config.yaml
d_model: 384
n_experts: 64
experts_per_token: 4
balance_loss: 0.000497
balance_bias: true
lr_router: 0.000592
norm_eps: 1e-05
tie_embeddings: true
lr: 0.00196
beta1: 0.9
beta2: 0.95
seq_len: 2048
train_tokens: 685200000
steps: 4039
dataset: "wikipedia_en"
Below are experts of layer 5 (counted from 0) of a mixture-of-experts language model. Rows are named router (the router's row for the expert), up (a neuron's input weights, with its number), down (a neuron's output weights, with its number) and show model dimensions 0-127. Each number is 128 + 24 x the weight over its row's rms, rounded and kept within 0 to 255. Numbers have three digits each.
After each expert's rows: "comes after" lists some tokens at least twice as common just before its tokens as in all text. This comes from a sample of Wikipedia text that the model never trained on. Tokens count by the router's weight.

# expert 25
router:135152096196128141168169111126122157128115157102130102140160136147134153121137175129131138141158129148135140173097105138083152136095136131106107106115116072158129106103103121148150121153104081093156153135127117122097113085145116104166151145135105095140137114128120114136135143141121102109118114128120093110125086164132153143144153122125132116119095125135151146162153144145142127118074
up0:110131149182124129119120136143136131116091109155110132111139123120100159119156073129138124131151082139130150123172091182163130160147145136114092108146098135124158103129122128117164136121138051114139073146116076128167169144093123132095118116143124129117084107106099127082096154126137119131127122114107155165143160143113115110060126140177132149129125131077129130098147103126113087132146
down0:139121139136108133136115095114130125125091121124098152110084139143144161115152084097154145137155133147121146117144087157143115135136136136106078057148083123140157112126112085114097103117133141122141110120129106078119093127172095118119153093147107133160132103076131113140158148148124112120139128079135144159123128146101153128120135122154162137150145121112162161148131112129105146110126
comes after: " the", " a", " was", " is", " were", " and"

# expert 44
router:193095095158164107114137106116140123133137162132151092141149142132154144168170173122084105116108120147157162125107173089158156148100064156084143157111095096137122109124141116142111109086116100133130144156099125104106091115153137125148137120124099126139126138122096148101166092151156122107122113134157108113148131144138109118139098088112096108099133137179144134149140175092102144132084
up0:130129127130150115150140145128141089110112133136152182141095091115135132119080124107140131096166123117142142143110152136147119139142154119109137120128152159124087117153106070148162130123125106114090135138100146137112123135107110110119134196157129151130151126095106114107137117112126118140136120108096145108168150095149169122070139111095149081170147128125143098150132131123130143111155
down0:136138079070127129140127149147120142134117154145137144162142114128130097132130151116171128137141114106167118112113117133105125099151104150155146193124128124144107155143111185151118117120119115151083165154147134094166130110079081143107125171107152138094169147135084135114145133118106133141105098102095122144187112137136117135182132157152133139146128102127149139113138111127138145098109
comes after: " a", " the", " and", " to", " is", " was"

# expert 40
router:131179099128094123153141144118119084108095174096149071118090172110112116088091158121116153128130150106118098170119120122109079121145094111165096135149103121154108089149141115123082145146102121119158154118089097162111123155142129118097132159087149150107140117164097160064125152116096120161096093130129107132114135129170141132099170115146135099102118145170083098115112103094118155139151
up0:104129122145129108121114169125136125124138115135119140133120118133101099143148102132114149149108116178146130075168139148138129110108147130143150103085104102133125126113161114132107159094135117148128093135087105113118121139097096121113158124168121112106161115145164113114094096123156136119148141088128146144108132138150127112087140127121148115083104124147154100140172145099112097155147
down0:103164115098109134124124120128140110105121133087141125110170071083107140140144146125137122129127110126129158090106116138151093128075132115144156090133085068077154109106163115167096157164106145082150104142104120124120099142103120134127164156142103127110129130116103105103124129146134104113133158153120136172112123129168156130139120093095143126104104115184135119127150094104130138082146
comes after: "-", "\n", " of", ":", " and", " The"

# expert 2
router:131104171139134117143114133179131149098091133098114171110133107117128134140112147109130176146171145130114107130131148172124121161149155126180108109157155081108146109157102111128100129113141112185127137119081115087159154129126152112117130123109106154141124098127096119148147155162137125085104103147125098151153126111075129116130165180122156169139188120117115130109153092126144142128145
up0:154122085128124105145156135163108140112079166150105121139089128117119134106145122114128123186138149133199108127133127118096123106117120136131131120100106133171126137121150151157105123123129121140142120148130170124104091104092118145121102133114088082111114128187136105118111150127128143136120142111157117140135127119141115150114159108129103115116135104148092128137111140098048138089116
down0:151114118115132151150133117132146163134119129093102139136122129188130132120152150131154179092119174113182130117138109126116094138080114124173133139163084161131150086120149122132145147129137117148108127141120095126158100108163101135114104104125121114128093147140124145136096132132123095111136093152128141109118120152103183141123132167101117079118126160168131115113153131092093132131075
comes after: " |", ")", "i", " Racing", "a", "\""

# expert 56
router:148099153127148115128110116091153113149154049113143170139097140118141128126144169096176110091124143131144158125117168144147117096130108145151124110091157152148068143121119141124169145131127132123153163122129094108145164107143139160164149085124130092115095157145131132143157172169158128114132125109161144152103110168139099126111095164137084155112147113110132134158142181122108173091136
up0:150115154126131119131127153151115127112115109146110149113121099139104128145151093146125135149099145100131105147160108124145131101103085118100127087120142123092142161129138152145109172114117125147105081115153119111142118144116146097138141136132098092059120123086191136138121116130107115137142110166110115129090094143114156096134104147125153130139127093107110132116158139102154122118117
down0:123158123111124126143116093129168112157120148104146127136149149122127134125118168121151100145143116153152151112127143124151124138131118131120114114128152143130113146149131085153114130159165120109142166117141133093089101156086174124138156158118093137133132135105185127127142143147137155092146132126124126105104116117134155103125084107136115126143165135110189135081125149169167166070095
comes after: ",", " and", " to", " for", "ed", "ing"

# expert 54
router:125103151151126113150136149205117123116112071144117074116137135148102107153102145123129104146132138172119154130140093122115150127158101112162116135122128079114134171118142163082134155106148140153106117139117140092140119124113143150099151104123165147093115178164131100129132088160118197121128133116125111161113164117131152104127192122122132116093118155098105094146132079123158125112181
up0:177156155129127128118134147173129120114088117175096133168091121179109140135189113121119123139142084110103134165139138165094136133137140162127115119138146117129123129127075131114120151144114112117161117114135114133108157136151093140112120107097124143129128127140147182132113115119132107126151119099124124151116146131146096075135124145106149120112086118131143126103107143138079156147152
down0:102121159116134108140122108124071130127125162104128152132112122167133084084094116132140126057115110142119116118118125137097160084120096158101109145140160141137158120166106120124113102125162161120136102106149120114135126130139111110160111136133115155113120156164165148150078132152096115142144158076175075166110128129164099092117132110130152092164175124100102158103092124073126097126099
comes after: "20", "19", " ", "18", "–", " in"

# expert 30
router:117093194121198131149148123180147157112076118109110158125144145085073106104095123106148087117144154150101079120095165127104130137098141119160108124123147133108180111146089099122091149154146130106123105132097140138134134129131127122126120138133109124080158107133157116118164118154152127125129139119122126142165130117159164104150153138131152142122152154093129129158101118142116138124117
up0:134122163156091135089122104110094111125148121153147134118118156141161111120118103171126143124070099104101153150135080118122102154164126105104101183142106131125070127137164138134130125133103144153140117139139152158158141137146115110104101151143119162116098165153123112122151116111074102153132145138130169132101123092140184122159166119113143113125127167138136092128082117042155080135154
down0:119145107099090169126128104157125084175150169119130087136136155163137149142132142124110116137102157131113099146122113161125111156139134131118077164122094153169088107138112098143160135144113133163128088161180100120117108117127071125122153130158112121099133161140112121128176121135046112127130149098162183117137102102147167095114179114135144107102125117125150161169152116132105124134183
comes after: ")", " |", "0", "1", "3", "2"

# expert 32
router:093162169124132114124141121106066115124089116117098143121171089125144104151095125137143089149131139131102093094125100122129141120108124081179133117153133151170126162146158090119121158104123115120161124118105122188131142143133123111107151137090069131160147152151146090114102124124099116135101163134124164140140121112114155192123135096135116136093178162118120127087125106134166099127152
up0:134123130097134117142110143124120107127120099157160098090165124153143120066143105119120145128102147124112126159164130128110140117132117149104144118107093154138106158140120111155124124155156094108173141129159119131094110142126163124119096121099120085121152127102077104126110134102129131152118135129106144149119132145123132092099174124156104166077139140097103105106103104118117141147144
down0:138120134124121130100149114140095136122105131138122126147137090127155107143162124137113114075150139118136124150092133122134149122101150138139138127133077146138110193130103129149140135126112126119150107128121159125147120166182120130101104125136137147151168149123122115128157113138148133127139089098132138170073143114127166095169155165108119109116106107104126115154106134132142151088162
comes after: " |\n", " |", "|", "-", ":", " League"

# expert 31
router:104119158145138122130145138129118118146112117112120128139136115127083122149095148146118139153151079118170101127095112134124151089120154133146122172165142143116126127107143126143150124136156118098155148129088144168138087124163115087104151165139076074108142154126133147097176133112146141133133129133163144141083098117141148158123144116142121095149124125104126128111128175089185126104121
up0:149137155135141112118141146159089132122137108133136155118160187126179105136137123134122130091153147123136145136117183165127110139128133130131110155109186129103111151118080083122145124143166114137098115146101083076117142131156077105138158094147080164138165092132120105130066147128150114109145115097125123125150084105137149098105155153099124127115126097111131120150136123094143157122120
down0:125134124161107075124091148138119130164103094154148129122133113122137156135115105192135185094112165170165119119134154098124126096128099087123096111118153143155148134116169110176135141105137174111097152140075103114131154119111112181149118116137131075130157101121117116149112162146182131143138116147149122163094128141124085171132117123116151149101153138088109120143107161097114110136132
comes after: "-", " •", "\n", " Binomial", " Total", "|"

# expert 43
router:152140104192144126068147097096144093136103154121149132166149141127150151133127103128146123118133127122139108116124167140138117120108097190121127142160122120152091116109123087169170133138118126109155155154137164107077133097139107116175116107146119110121094134151144146122115128175145103085119099085156173090137083164147102132134107132143150135106100160117135136156162132114134169094116
up0:173128164169172109101133148137112165133049111116160148094144185085115138097144148145111112126144112175139156085097118087084115121113123144136140093175135105159117074128117108129137130135131111162127161127165125144167092108111127080084156089100130110146113119129112091086142123115119120104103156144138121124126117156139114130118151157183119125148154118130114144141130144142158106140133
down0:150108143136109145141142120144107129166218130125136132129134104106138119188130141130104114153105118134145128112099094192131132130088152132112131155107172140111148143141123164126115155124145173116103147103125105141146137157120147138106117102109108128180124146188103122107146163131104102175128117130129117121115117142117149099139130109107138112147110108111124153136097128100108107136137
comes after: " was", " to", " he", " and", " were", " it"

# expert 10
router:198137138138194118138125127095164160142091076112141138165135148105141130120107165134139136112119145138143173134168147089102109124140179134139097067110107133148105149096167143140137094150116122114118144152127133151126169133116138165115159088120133127147108114128117100125105138134130119141157115112090139149100119157110100105140131154113121156087148125135111143166113150159113148105118
up0:130145103151168103095147126122137149124124134139096126147100129121140142135125123153160150132114119080142171135162163167137111155120098143142104123103107155146102144123159078141151101130077101144145138168159113132060144175118163116133133141113129137121163154121149131165119105156127132126122147076142161076124127104161142124160158160147135128168158122143133102111126151144143106146123
down0:111166143089125168130131127121134106158105126094166133136167155129117162154088135142105117136120128146099096089146120149102117108140126104138141086144136120100146111163186121153131112142121103133135098112155145152113086132128102108125132155157112155135130130141097087149150145116177151138130122114083122186146140114145123164124138121150150122151126133146133118138140124125129120142138
comes after: ",", ".", " that", " However", ".\n\n", " but"

# expert 24
router:133097160191176070119134125165126110095128119136112111108070107154138114117111114148103102115140123158106137167132142096134144127182079112070119101090138127074132110111145118092147143139100127151086138118085156164132136152127150163123132083085138167121162187094145138090134080096133170120116115116133141138109137082113155129129120122106108102154117125129120098154146152117112074136168
up0:162151112101126096104123128094132117097094118168105130092129134136075106169164145147179134102138154081102120079145148185118098098071132116125128134092124077159146114144099110135128132145110058103126156105147116147107149106156142071141176116087112106148125126122116132124135124121139083141117162129132139126129121146138143138111115167114123112139105134152068149114142143144135125132108
down0:134120114141137124114103126105121127139159153105138134145126141104096130108145113091083099140132119123120130132152140146145126142139096104145160124154117107115113111160110124116138074130139148102116127072106123145136158135088123104094128130099123148168111114135093144132165128104111132136114123081117088133148138105131116113117085149200120125112162116098170169104149101146144133124141
comes after: " ", ",", " |", "1", "2", "0"

# expert 58
router:170150098184137134138157109115137150138093131152142127140136166106146100159151173121154114118089151138125157152144132116096132141142138100123138073130096090118124112089140115103133130157139119147116159122157101147122121082123090114163127142091109138158147081123140161097090119113130115107139101102133117129113099148131106098108124106152146157144075113128114146152095177144118107106070
up0:131164115152136106101151146151079127130108143129095097126128147154119127109123134136111132126126170094085153137091132162135123103115125147095106166194120109125130128145167124119133099148121128118153116146132108148151120129112109126105122132119077136145156131127096106152167147116153080151122109113157141095126122024156107158134133156087180125146140105134134141134180129120148119151133
down0:113128127109127110122130136155149153147165136106126127083147142161118153140152146177162163183117135103121179084116136158119140159130120116143130146125122186134080118131104207152180155132139146130115127177172107135116169146153128120126147118126115114171113119134102126134133141122099096116094133138103136112143124098143083142133156099103162172130142120104125144099122129139141133132114
comes after: ",", " the", " that", " is", " a", " as"

# expert 42
router:139125097144116141144135120115121144113096145107173132113098107149123091150134183153117126109106105120149120168111141151088131148136110115109122112107121146095116138134113131169120109095192137159096118090114164161152139129123089141148134118128095160127184095115108134106143124081152171141118116099132121101109130115134122153129132102092122108131148144179097135135105141106113099122123
up0:125100157133154116124158142137097118098099110152160135119116086115114161151128137118142115152117151113115150095123155093137126100153134143119155113127087087090116063115155123126083153130137107145079194100121095134098136121104112109112117154104109174168156106149127112142110106144109137156083114111100125119076117106104113156096147088160109131117123119116104119150191118135157139155130
down0:156123101102130136104128096141162121104108131105140151122122128115126163107137096110124146164171160159118159151144135182144191153118125112165123098133131130113162090126119134130105158166144121114183104135121154122085114131116157090081147134128153102146142124096100130119157144200086126143110121146126169124138139100150122147115121170125134120114139145147123127108143147093111154129137
comes after: " (", ".\n\n", " \"", "==", "\n\n", "-"

# expert 16
router:136073166197130105137127142197120148115086155150135110119125124134087123098097092110094127113086112139111140151150146111128119167155138140145094141089134108118117176123156142112135177130123141111109085099154166133126131157111166149129130163116126120093131134146124126146136096118085157108154108111130076119078147094133091152088147098139124136130104149114146094131154080080107135113155
up0:137107142148130131131132144134135155138126080117114119086149153112153187125122150125104133124128160082121130123123114133125113135155152112108135164125148149114147111128129142145146122129112102083125131128144144165116106066126109102133132190118081125161106134118146121123122166091146135157075119103068109147160106169107117153121151169162118140153138100138117109093119178142139117091140
down0:093166160162125148141143129131130071168129117043103135115124111165082157145130157128153126129149118129115126137076123098124104102147163128122109113131125118075128107103129123127127172180124145106188166123102116111149125144160133117158139165122133151080120152129132122155206103120137125133110117145123110119154116136134077098145151158105109116143124151131145108135161141106113149136110
comes after: "–", "19", "20", " ", "18", "00"